config.toml
d_model = 320
n_experts = 16
d_shared_expert = 0
router_score = "sigmoid"
normalize_top_k = true
routed_scale = 1.5
balance_loss = 0.0086
init_std_router = 0.0191
lr_router = 0.000488
tie_embeddings = false
optimizer = "muon_variant"
lr = 0.0071
steps = 7900
dataset = "wikipedia_en"
Below are experts of layer 5 (counted from 0) of a mixture-of-experts language model. Rows are named router (the router's row for the expert), up (a neuron's input weights, with its number) and show model dimensions 288-319. Each number is 500 + 40 x the weight over its row's rms, rounded and kept within 0 to 999. Numbers have three digits each.
Before each expert's rows: "mostly gets" lists some tokens that are sent to it at least half of the time. This comes from a sample of Wikipedia text that the model never trained on.

# expert 6
mostly gets: "0", "1", "6", "4", "7", "8"
router:461547511572503488530522434476483486534467473478499521432507498515463495464551605534531520469483
up0:411443523492489542493497495448522512474544502454556527520485537466463508544512544478504509474541
up1:466521491414454531444556511436507457427477505491578447586551516529463491542493470523443515533584
up2:511506501449541520439450498441553504519485540556473457501470445503491458484544468505493521503522
up3:508534537497486541512493478472484513431464473456473438443501448503486550423533567475497499511518
up4:552508472486486436488502501592495529378448495554490491421471495531481516522460489479516487474513
up5:479432477498520442548525546573419518504502459489507467496515468510504564474480484494498483492499
up6:553545523436516446526548486511585481435411517431443473597524439567539471535578531487496455498524
up7:461541584473434472463437509474534462468520478468537528495447504559525424532444517487468528499450
up8:479533538459454514552440498447474526469452465493538450540432477456477467556477555494537517473478
up9:439470482484472526525512540472512546465475444394429467536570524605444459429541552594404470510555
up10:454482502479499401524551516466483523546540457518492556456505518548441458480536507546429490454507
up11:619552519471530453493563582462512522464436526507462520523454475576494467538541444528557476523568
up12:417540571524483505527575547494479456486456501496485451544512531470509529496409550469584471459506
up13:466554513522491565499454456421544488467502498465506470504508407560508506473434490500508462506522
up14:446562474474467459560485569432505551521496579482505515517491418459486433457567529377609559536479
up15:565550450475493516506427492450407481489506474474473519466474508535469486541457526487506501492475
up16:538586454525414495546490474515486509474598408454517491559460465460488488599494504515508546487517
up17:486516568495469533479472513508561497478473474499413451549377479542405501488565513528491490499536
up18:418557484501506527467500516520524537448470513501462446452495489550483518577485525517574519526484
up19:466488498478469449511502500560563523492523519482499506539530462515475434499507522532510551502508
up20:498482481470472525511529455486508505476462533524531496584451522561481455524477449506541491488480
up21:498406573493418476505511556454562576501490477455536471485549477499466489463564514540546551455519
up22:554458488428496595555526509517417567515434454487543401474454501568473512538475519552513551519446
up23:442518541434508521495509579422451583475482541499469518480535483557572485486529527476507520504474
up24:598462558461466482521469509436504470524438561485518476542498541476436500552513523509525486467457
up25:522496551548449529501442436487472538443482471518470483488481510511554429518612478496479476486537
up26:474497443619499507476549532455476483467438469538548468527489434465438474553511459489466495519505
up27:524460564470494436395463532540503476442556457413476490556541450509589463504399557513455504446494
up28:532486426510477524540465506491503518556444472481513514498492428478477443469537527510511488461453
up29:463536486504533573474530502471509478399492454487448490526518473471531473512504452477504450516521
up30:409569470519504426531486556493510486492519570465581521467513466528490512460515494531560524507536
up31:514472457499431519522528564503527475480520522460502526505561534503548515543523487540466499484512
up32:472565492509535464473471514516528593442503512453562540526491473473476457508516504550487605428509
up33:565484411490501542472518427551509384495463534508448519559466417553509555450499487462530520594492
up34:509573459423464456542559464530540473498500528512504542516558416522496461509531425454518534565541
up35:554549467450510540530487512474566552534458500535515512517530484439511497447533495420539562502529
up36:523485496419463432530491585488508541424501456457516506525491536535465499448541506592537483396434
up37:547530562464443563443465465512581498486478564407479505511445525477492508479567529594536541469544
up38:491456588444447503422529465555448502504532496440524524490521490556478486461455555481440499517510
up39:483508481519521464492478553532492509559528546428565434541458505418475491515459451426530554512425
up40:530514510461527500504503466472521578471443478448481509491485494537498488530483535543459536527502
up41:503515482555449475471464530481470574530528514500571480480481446478494458463537512527456412490484
up42:533499537517491515495506547409552467497440550476488495527506481531499460525588479487490453497420
up43:547532524525438459476539555420536547469489565562536567508512479499461492463439551517504517495475
up44:464518526500431488502437508564540484559501482468476514490501532514521489442530536537535544477475
up45:471545495482490556491426507499481456463490451503430527522471496559487521489608452499544493552512
up46:478449584483471523485540564456499507557510493548470452523491460440472488548548451551531506442554
up47:460500473458517437498536519383498521511514580490508582445522589526569450565499572542469460535511
up48:558532502463506480489480474544475514509548476539483515443471490449528591462487534480497518565563
up49:534474519574442486456486513495492500397442480442538531492467522496586480490434500507450521471480
up50:522505476581455491500513445505548481578489409519485454453509504466496542586526478488549567455474
up51:497489580541469485462471495558425467479460511535516512481538532514526508491539454445533506516511
up52:395500535374418525496514502484548503548483453490530455512567554483535490494523475533524520493515
up53:395474519448486492469465459504497526424502510437435562550489561556478490514545526467456502519475
up54:543508492522463522524560504552481483511547547503525490484418502488525399500516583482552527520495
up55:518541448521528490509487582607455513495434438547514432463512522521422498489516505476567409460492
up56:561466521473539562528548454475518525493522473558521478513399502542513425548510464532459567459475
up57:453481534486507474504467486526399418487483466477493516553503498583512480509493502490429506568567
up58:393493491438512510502443470566488494446509442458454517556463418547509442472498531504490467466519
up59:469500476415554448541540493450515493436507460491514496497461453461486528584504552467559486541482
up60:476513542504573542549526463497521498505498453447519530514523435496539493493474510504434523532526
up61:558474531520476490442459491430488528521505494445551524481516563536510516425490502587473559505477
up62:435501514450443463505548514516473493505507464513526477466412517517441479538416532521561461506482
up63:533537471501518575444428471495550496433517545504532477437497519518395555491508492477491543504521
up64:560531461508542521499445510540527505438463463482511447525439502450470557518520497520525493479541
up65:521508474455504526507474463637535454503483465570436485552458459521511492499518475508538476446552
up66:529433562465459584536453477532492487514457432447472497450460532540451525481606492561501485514532
up67:528477422501501536494490487485545486479477507494584447471422459485532442560540424423526499500499
up68:593547529470449476522463487537450496499465501449519419569461473585548494554535535505457460486509
up69:502465514534495479518468530483422447539463482417459508482560460495466520463503510571542562455574
up70:480494435502533455489564529598462443526440470509460478418367525478569460513516520423559427574469
up71:576489520473439498477533492428595484502514491527472532438486507475474433460488501514580467490532
up72:530506445534465496537524483500509476523452432484475505549476560489453487436449505457492474453480
up73:505543473492419410541519518491448508487445434397476495492490511502548508533480548507455538486455
up74:558508561511453508449512506538488527526444500436469465500471462506483469504507484510565531498478
up75:456551485466421435514513540523505543517537478505474546516427545520501418566482485549480576440469
up76:530504529447459488505486515528477530532480492464598578445415471551536548514484482528493552461545
up77:508481490539568449524543433497510490455465474515496523495467519515484501497445544482508553528483
up78:482504512555462543563451447485451428450473573490472483493505505461486478494465515490539500501495
up79:472533508539491424459582516482462540529461554479496532543466490531524470512493519489500499451420
up80:430505497491523469537537475522490455467479533585472472505494495426423504501481466443535517478502
up81:548544560455571423510517468488524499432507476430508595462473473503477485561495428546505578442507
up82:508438447418445465523486522502547477434604492478535522496433487454480454514440558518539514555543
up83:501559493566506492469486551503465521443546506480541546508419500475535505523499524536494599468559
up84:531481481528539465450490527425462565533504503510463502505485497553518510534533483528530473497531
up85:498511508471497473582529499456464488554489497487544526417537459499459437492528528541421494413460
up86:502442520519549559509486460518543511418502442461513484529549517442460482476505506571527483473503
up87:487476442556511495558514474463421410468506464395509508537471482505439478545584574557579472441454
up88:525535515510443511520424440483477490467474548481446490494501547508510575482488553538501546488562
up89:507450564447472503484481476494489481411410475517538467555514549535518468488512521545498489472524
up90:471514540539478554514462488510477508496501566465490441532533564482511495483530409468382470500474
up91:472512497449471545502446530521436519503462467417465523480447456493527516542495486561461399502493
up92:525564497422436450519448509505494428499498463481430485545463474567489538530551445522472523489538
up93:464468484480461529488495488458548557488503546443536463500480466482487462471474521568426490464493
up94:533530576508431523477491444502518482471440529515492549572448515449467592532518507528501462517553
up95:510476451427466506488503534549489458517534522534464470487434409591442434522529519537495553438525
up96:565534493478540508512550449459492529438496542496548505438436500507566467482462504576465432461563
up97:426472539512509448527520494567525450474451457481452565538500408511466421530477488516455510539524
up98:514495484533494493497498551441417478452442546501585426459480458567413461508496490516509588517503
up99:477501529503453595525462496492570510483483566414474416546460499519492442554522441581458449482523
up100:569528558422549484540501467547579480487509432514508508486520479531501521517515449436530603446490
up101:509494557489434529516468490445468480487467400483585474498473526501566506453532453515464492475497
up102:466509513604477520611453483522467521546474478481444469514513444520450516451556407547557534422486
up103:486520521441544465480531449533560533527479499470451478524527531551497450463559512485568482459447
up104:548477514490542541512551514485533473482470496464521488459549517500494531558525539443504474510487
up105:459540494492462528457486445537409476433520489501465497530504508514514465552559508482563491489509
up106:454501486471549536488471545493490486537512485510504447504520497524521531536521458462559562511511
up107:539522500481426514500504479437521522543519480466539482547481494442468548518538603450488535479478
up108:474481518520499459524566498502503498441530513455486447561509495551462528476537496556557576500471
up109:471523446489520494535536475470444479496479533505496484495529496499502477482489469436489473453511
up110:528499509511477530509535461534495443484421520500541494528598522559509435528457391517460492503508
up111:393483472460555505545537473490562490486448490486565498479519530533477540489535530467544487496494
up112:566552532519492531512492515501452546452474538502491465478435517487518538527498538565484532445605
up113:463507513452540451490525472551540472545508482518555491493476430472517524524488486466502553498500
up114:478472513467492452549518459478440447511479523456454572478491573539442499571461456489584482434461
up115:556517442482506447489488536485496474480460460466511486499458452496515474504559549469468490523543
up116:463496583535454483544498449555543474478460543447470495469538514463466523453540410538511490492474
up117:444488489514514491491506511591567485514464501479494510511531454515490527572485460525457485503544
up118:536611532505500515511523511470513594547453466557583482494397518466461412516480458494511505513479
up119:436535502472595488485539431459493457471450431409521521508521509483478439481460538485454510463433
up120:547510578494506481381522443461466455511470434503503462540470525403449519492522472429486545468564
up121:575529534613356561536488521484475546586529500460466510450519499550509524551508459437523471494484
up122:498493545519548484533460537533540489464508482426547518483461470513508588518472525557573470536501
up123:459469478470454441535553539472475474489464525476443451452422520479509461557486498469469504488467
up124:601520475500483532552516431493544501481456475399527524466427506544488494513485467544536608503566
up125:446463527537479507478504495486515546484462496428481517511433500500558464531473507443517416476521
up126:422541544544509439493464539518498568474466531505507499528549517547619483570471520482466509460508
up127:562522472529438548542603488529514449549429455440505475465461553522573518594427550496500487548477
up128:524435563466506492466488490520506454560454501488452497508491508502530479431507485461579485469498
up129:477486492436434595486539499427511492508533503469454480471500506477512482494507572518479537471506
up130:470484516581552420523469440496453571488442477465571475522529505484521528486453513568400537475456
up131:561492479442472521436508488453513497497445516463532535517499497517544500444484508504474476530545
up132:501503522440508497436482440487561504471518505533450443528448485521436527454476488504561474516527
up133:462544594529499433529537528528405476486479522446422470520531563521501537536488497566523504578540
up134:481445526436508475539471595557574463468494415484475521545493515579490549539419520494558469488551
up135:483480437534474442530530532475458461482415509537514511500497490516556499489428507567510499471506
up136:422512486441508469530548416466538462505457495523538508524505522489512474536507520472465507518518
up137:542462509484504488496520524515492482445522484501521486473538576499508470489350458437439525477506
up138:505559532503537542414551465500472500497461522514505458542507559534559505534510509562506568465527
up139:499482507523512580589550524506521522481442483545524521533484502541463454534480539446419500499409
up140:572487485499555521513498506507512441522531503500495565454424521472505481553502415447546475524482
up141:547506511435530535526518443489463412454462565535507447475431479519504555492530433540500538520527
up142:561446574466510579565504493530531501470497545464491542505533580504462483538522530486473514466510
up143:482565489496469457442543440482455519514505531449530493516462468522498537597425523561414441480570
up144:474505534463524414448504466501390490558478471464566530507522472487532420516450496476501534471511
up145:517522465520490444501548453515536502489524478553553481558484568504556418510460475437526499480508
up146:497543464474498433508559518478457531557545489486510512549521499449554509588526490504469441483495
up147:483425556462419528531537501467516550419497577499441483512456489548491501451499536527525509465479
up148:511613489484437481495532404529487502444432560471518517517450486480517487483496500446541473433448
up149:530523529439493516503509474516514538441453507524436502459477491477442538527592499499492540467526
up150:518516463502438480540431452453431492478553445472561457501536457513414422521498551487482507508473
up151:386508480530544487394483478516474482460437497413475449500433441554516425511480534519511481485487
up152:588533517523443578533475534559457453506475546514492470492485493452508455505452502508468541528435
up153:491464524469405527581460482507511481437454507422486507552493521553575503496482459502528630493495
up154:441522481487490566570530481520486518466504491493537516519462459560488526504565492495535535386552
up155:484481527434506510514541544586551493443492489535514474518542502539432498460490583558539549560491
up156:584620479458527462481492498502516513457493458560507446505436497527507494514474517458521519411521
up157:442588520510517569529485500536467551485521483491506510490509461425427523539496526449435487486527
up158:507518543490480502535481513507466498543475471469477551487463488557449435458540518560482507448571
up159:486477505499501532497475503515475471477466505441530481541487462573418569454470488559512482553435
up160:537476488517472547490426501512458451491512444474460443519458467544491465423503488477513488434515
up161:456487547502504485516484542507519528489540506472448550526512495435477488486609507522491521460520
up162:451487489528468445493542521434538440542577570479475556549509458402431429496503501511509510492462
up163:546505504554505528485481587566510540457499409487522577501502455531556497451523524550490430464514
up164:495537554526577493493485488510542498510466501474457546547491461525489483469527486476573464443578
up165:504452520531499486536415476548526561492476461497549560433593531513546493508451510532441466447514
up166:470500569517511432515494381475518483494503460453517504452408510571547533439498492480577475449590
up167:511546505537483538554475555545503467531434469512538446504537447460473463510506534498452459497481
up168:508525535522491572474491523483506459521551504523514553519499475431466480452531512431523472457517
up169:539525478500463542495454418520513513535541488464510505485464503523469554491493546437510505521491
up170:492532433500468497526490524515463489522556489480594540546422503519488549473544577547468508421498
up171:561500606495492516475544495499444469508476526493572527459455527452464510487504452498433528516487
up172:492537534469501415531497518521492512453501490502490515462453485399626510452496493491427568515549
up173:581473520440471456540559522477529527428497466488544482487529513555504543509546505553550506472469
up174:522515558519474533425504516443414496501510499439555508492481460498450537534552526516464390475444
up175:491524520552510530472436488469508458490502532482430491496426478540504534494497503566453517451555
up176:489539481468493495426508461499555529553542556457475425493537507581434546478451505594517538372493
up177:472487505467540489559532485536469501462433444498479446460351529598551471510498463485518493498448
up178:480462507432472550439548540525490470483501401512528470514540425541535473517470531536557535447473
up179:658514514464458434459625555521511458507552462537544500534524489473497439551479452535491471464465
up180:426512557503521482492470453477509499541449567415507491518478500485571467526458477563477484385458
up181:471456480432511529588498508510512478456526503519538467445550538506549524516405517521467576512462
up182:442491478540492502444461505565556483445436480466479521494498501510470491545404470498528460458500
up183:544517515539522542524509438537477465576474510479487516504435459460497479530533448522516561515466
up184:466527524488485529477439462490485538534479510524441547448512566573561460522465532504452510500522
up185:555512507479529460565521499524460530497496503506559505458508470473486454509471461530513523448498
up186:604517542445540565499500537524530553475512515517448506543495526529517532450534536511523514441545
up187:428426524526457492453435476527479474486515496516520486536532532512466413514515458521475509424500
up188:430483439472484466503513512494462538480462476519511517507404513539479507450528562445521445529423
up189:501559468505469513550482476499518501555444520426505484513529420489479517485520395498565418549495
up190:502502537458518491502479509513483579471486530443478509517577517538517464543564530439491457423454
up191:508499511429560548445549462623389471452490470557476467536470455537490445509527431484542527473481
up192:461524573504521503475483572505501509509489519462475526488463485524513492489527484517573402509545
up193:500500513508514439463515438522466505518458470483514501427550560504503521565491504411497481584515
up194:510449499489437515532478463496449513550434486484550501542493552502528508474447467503479553442515
up195:498587535478506537505536534466486538483466526491527543525521531494551523544497526538477478484485
up196:473522456525560511537475590513441471523512446489503481482484543566455480513449436539435530514576
up197:478504503533500580463521428519473533514460461499474529511561494515547482549445441509532587484497
up198:569437549532464463581520510513454520468479529454498441512468466552427527544531562552528429498493
up199:476457506430470513510478556446522454465553478455501478464557517564442523526392539479550495443557
up200:585447470501497432541492531473514465480488448498503513543544517560471454538487495476429495478540
up201:514542534488475451482572528564501471532501516528559500512526523498486461577482513496512443498541
up202:515462499501485467449471515521441492452441461438541443449460484512496467489515489537466490477548
up203:504531510535440481511523588531488520522452585452551474503513500391476477527509530528502454501536
up204:537537513512564484487531555440590459493465519473414480435457423484476497518459520518482542544477
up205:521518526492468585486494523529572490473466487550487497550482492526454465516522524518520501376472
up206:416518476506459488392538471483522485456512524423489460535486491525484470501495536543530583433550
up207:465520462458538487572439436597534449546432503447528523551501406487454514584511466468526538507531
up208:556565541410448500478498472463464536438506514598474423592450506525517412505521492477530527482515
up209:538476525544562540510484399520482518476468523451519567493541449488497470542479484534502477525519
up210:505533510482469473519518490475413516507514471557525465512453420482467535580511452497523561516559
up211:478465484524468482509450491493411514486487523517581508498423461414519486553487480519478592507458
up212:495512517509508515550442490478460498517442437509498463487570502538523474478466456504536507516506
up213:467523513523502489513495531497430473455499416507502540440524524466487445520422538516478467508463
up214:511594513440461489515481463522430530471518425516544480568536526491421483497574510486476511586576
up215:504495535468504523504522509430463508490501419479552526496471459456503518502535568458480463501492
up216:439548471457483478510462525557453504502520460514507515551511547512516489473459464526493480525399
up217:477557523521461525497563557575468518458403467535547475513462537521504506491499542443447512507538
up218:498532463503537587384495443492464461540455432482591496545513499566467455556469512434412473567466
up219:498494498535479525529472422503492500469444491461540521478486435445449497469466462555528535470530
up220:467423500439433545463545532521489471471520429468484583528488552481459463587509518517477453499482
up221:467523509550480559459435506569547519534542524480510501533484468436450518522517537493507504473493
up222:517510501443538502436520456518542508466544535437496451523507502541464481522527460531444480499562
up223:536509534500418547602457519526527483461479461480603455428406476518512481401488538469544522525491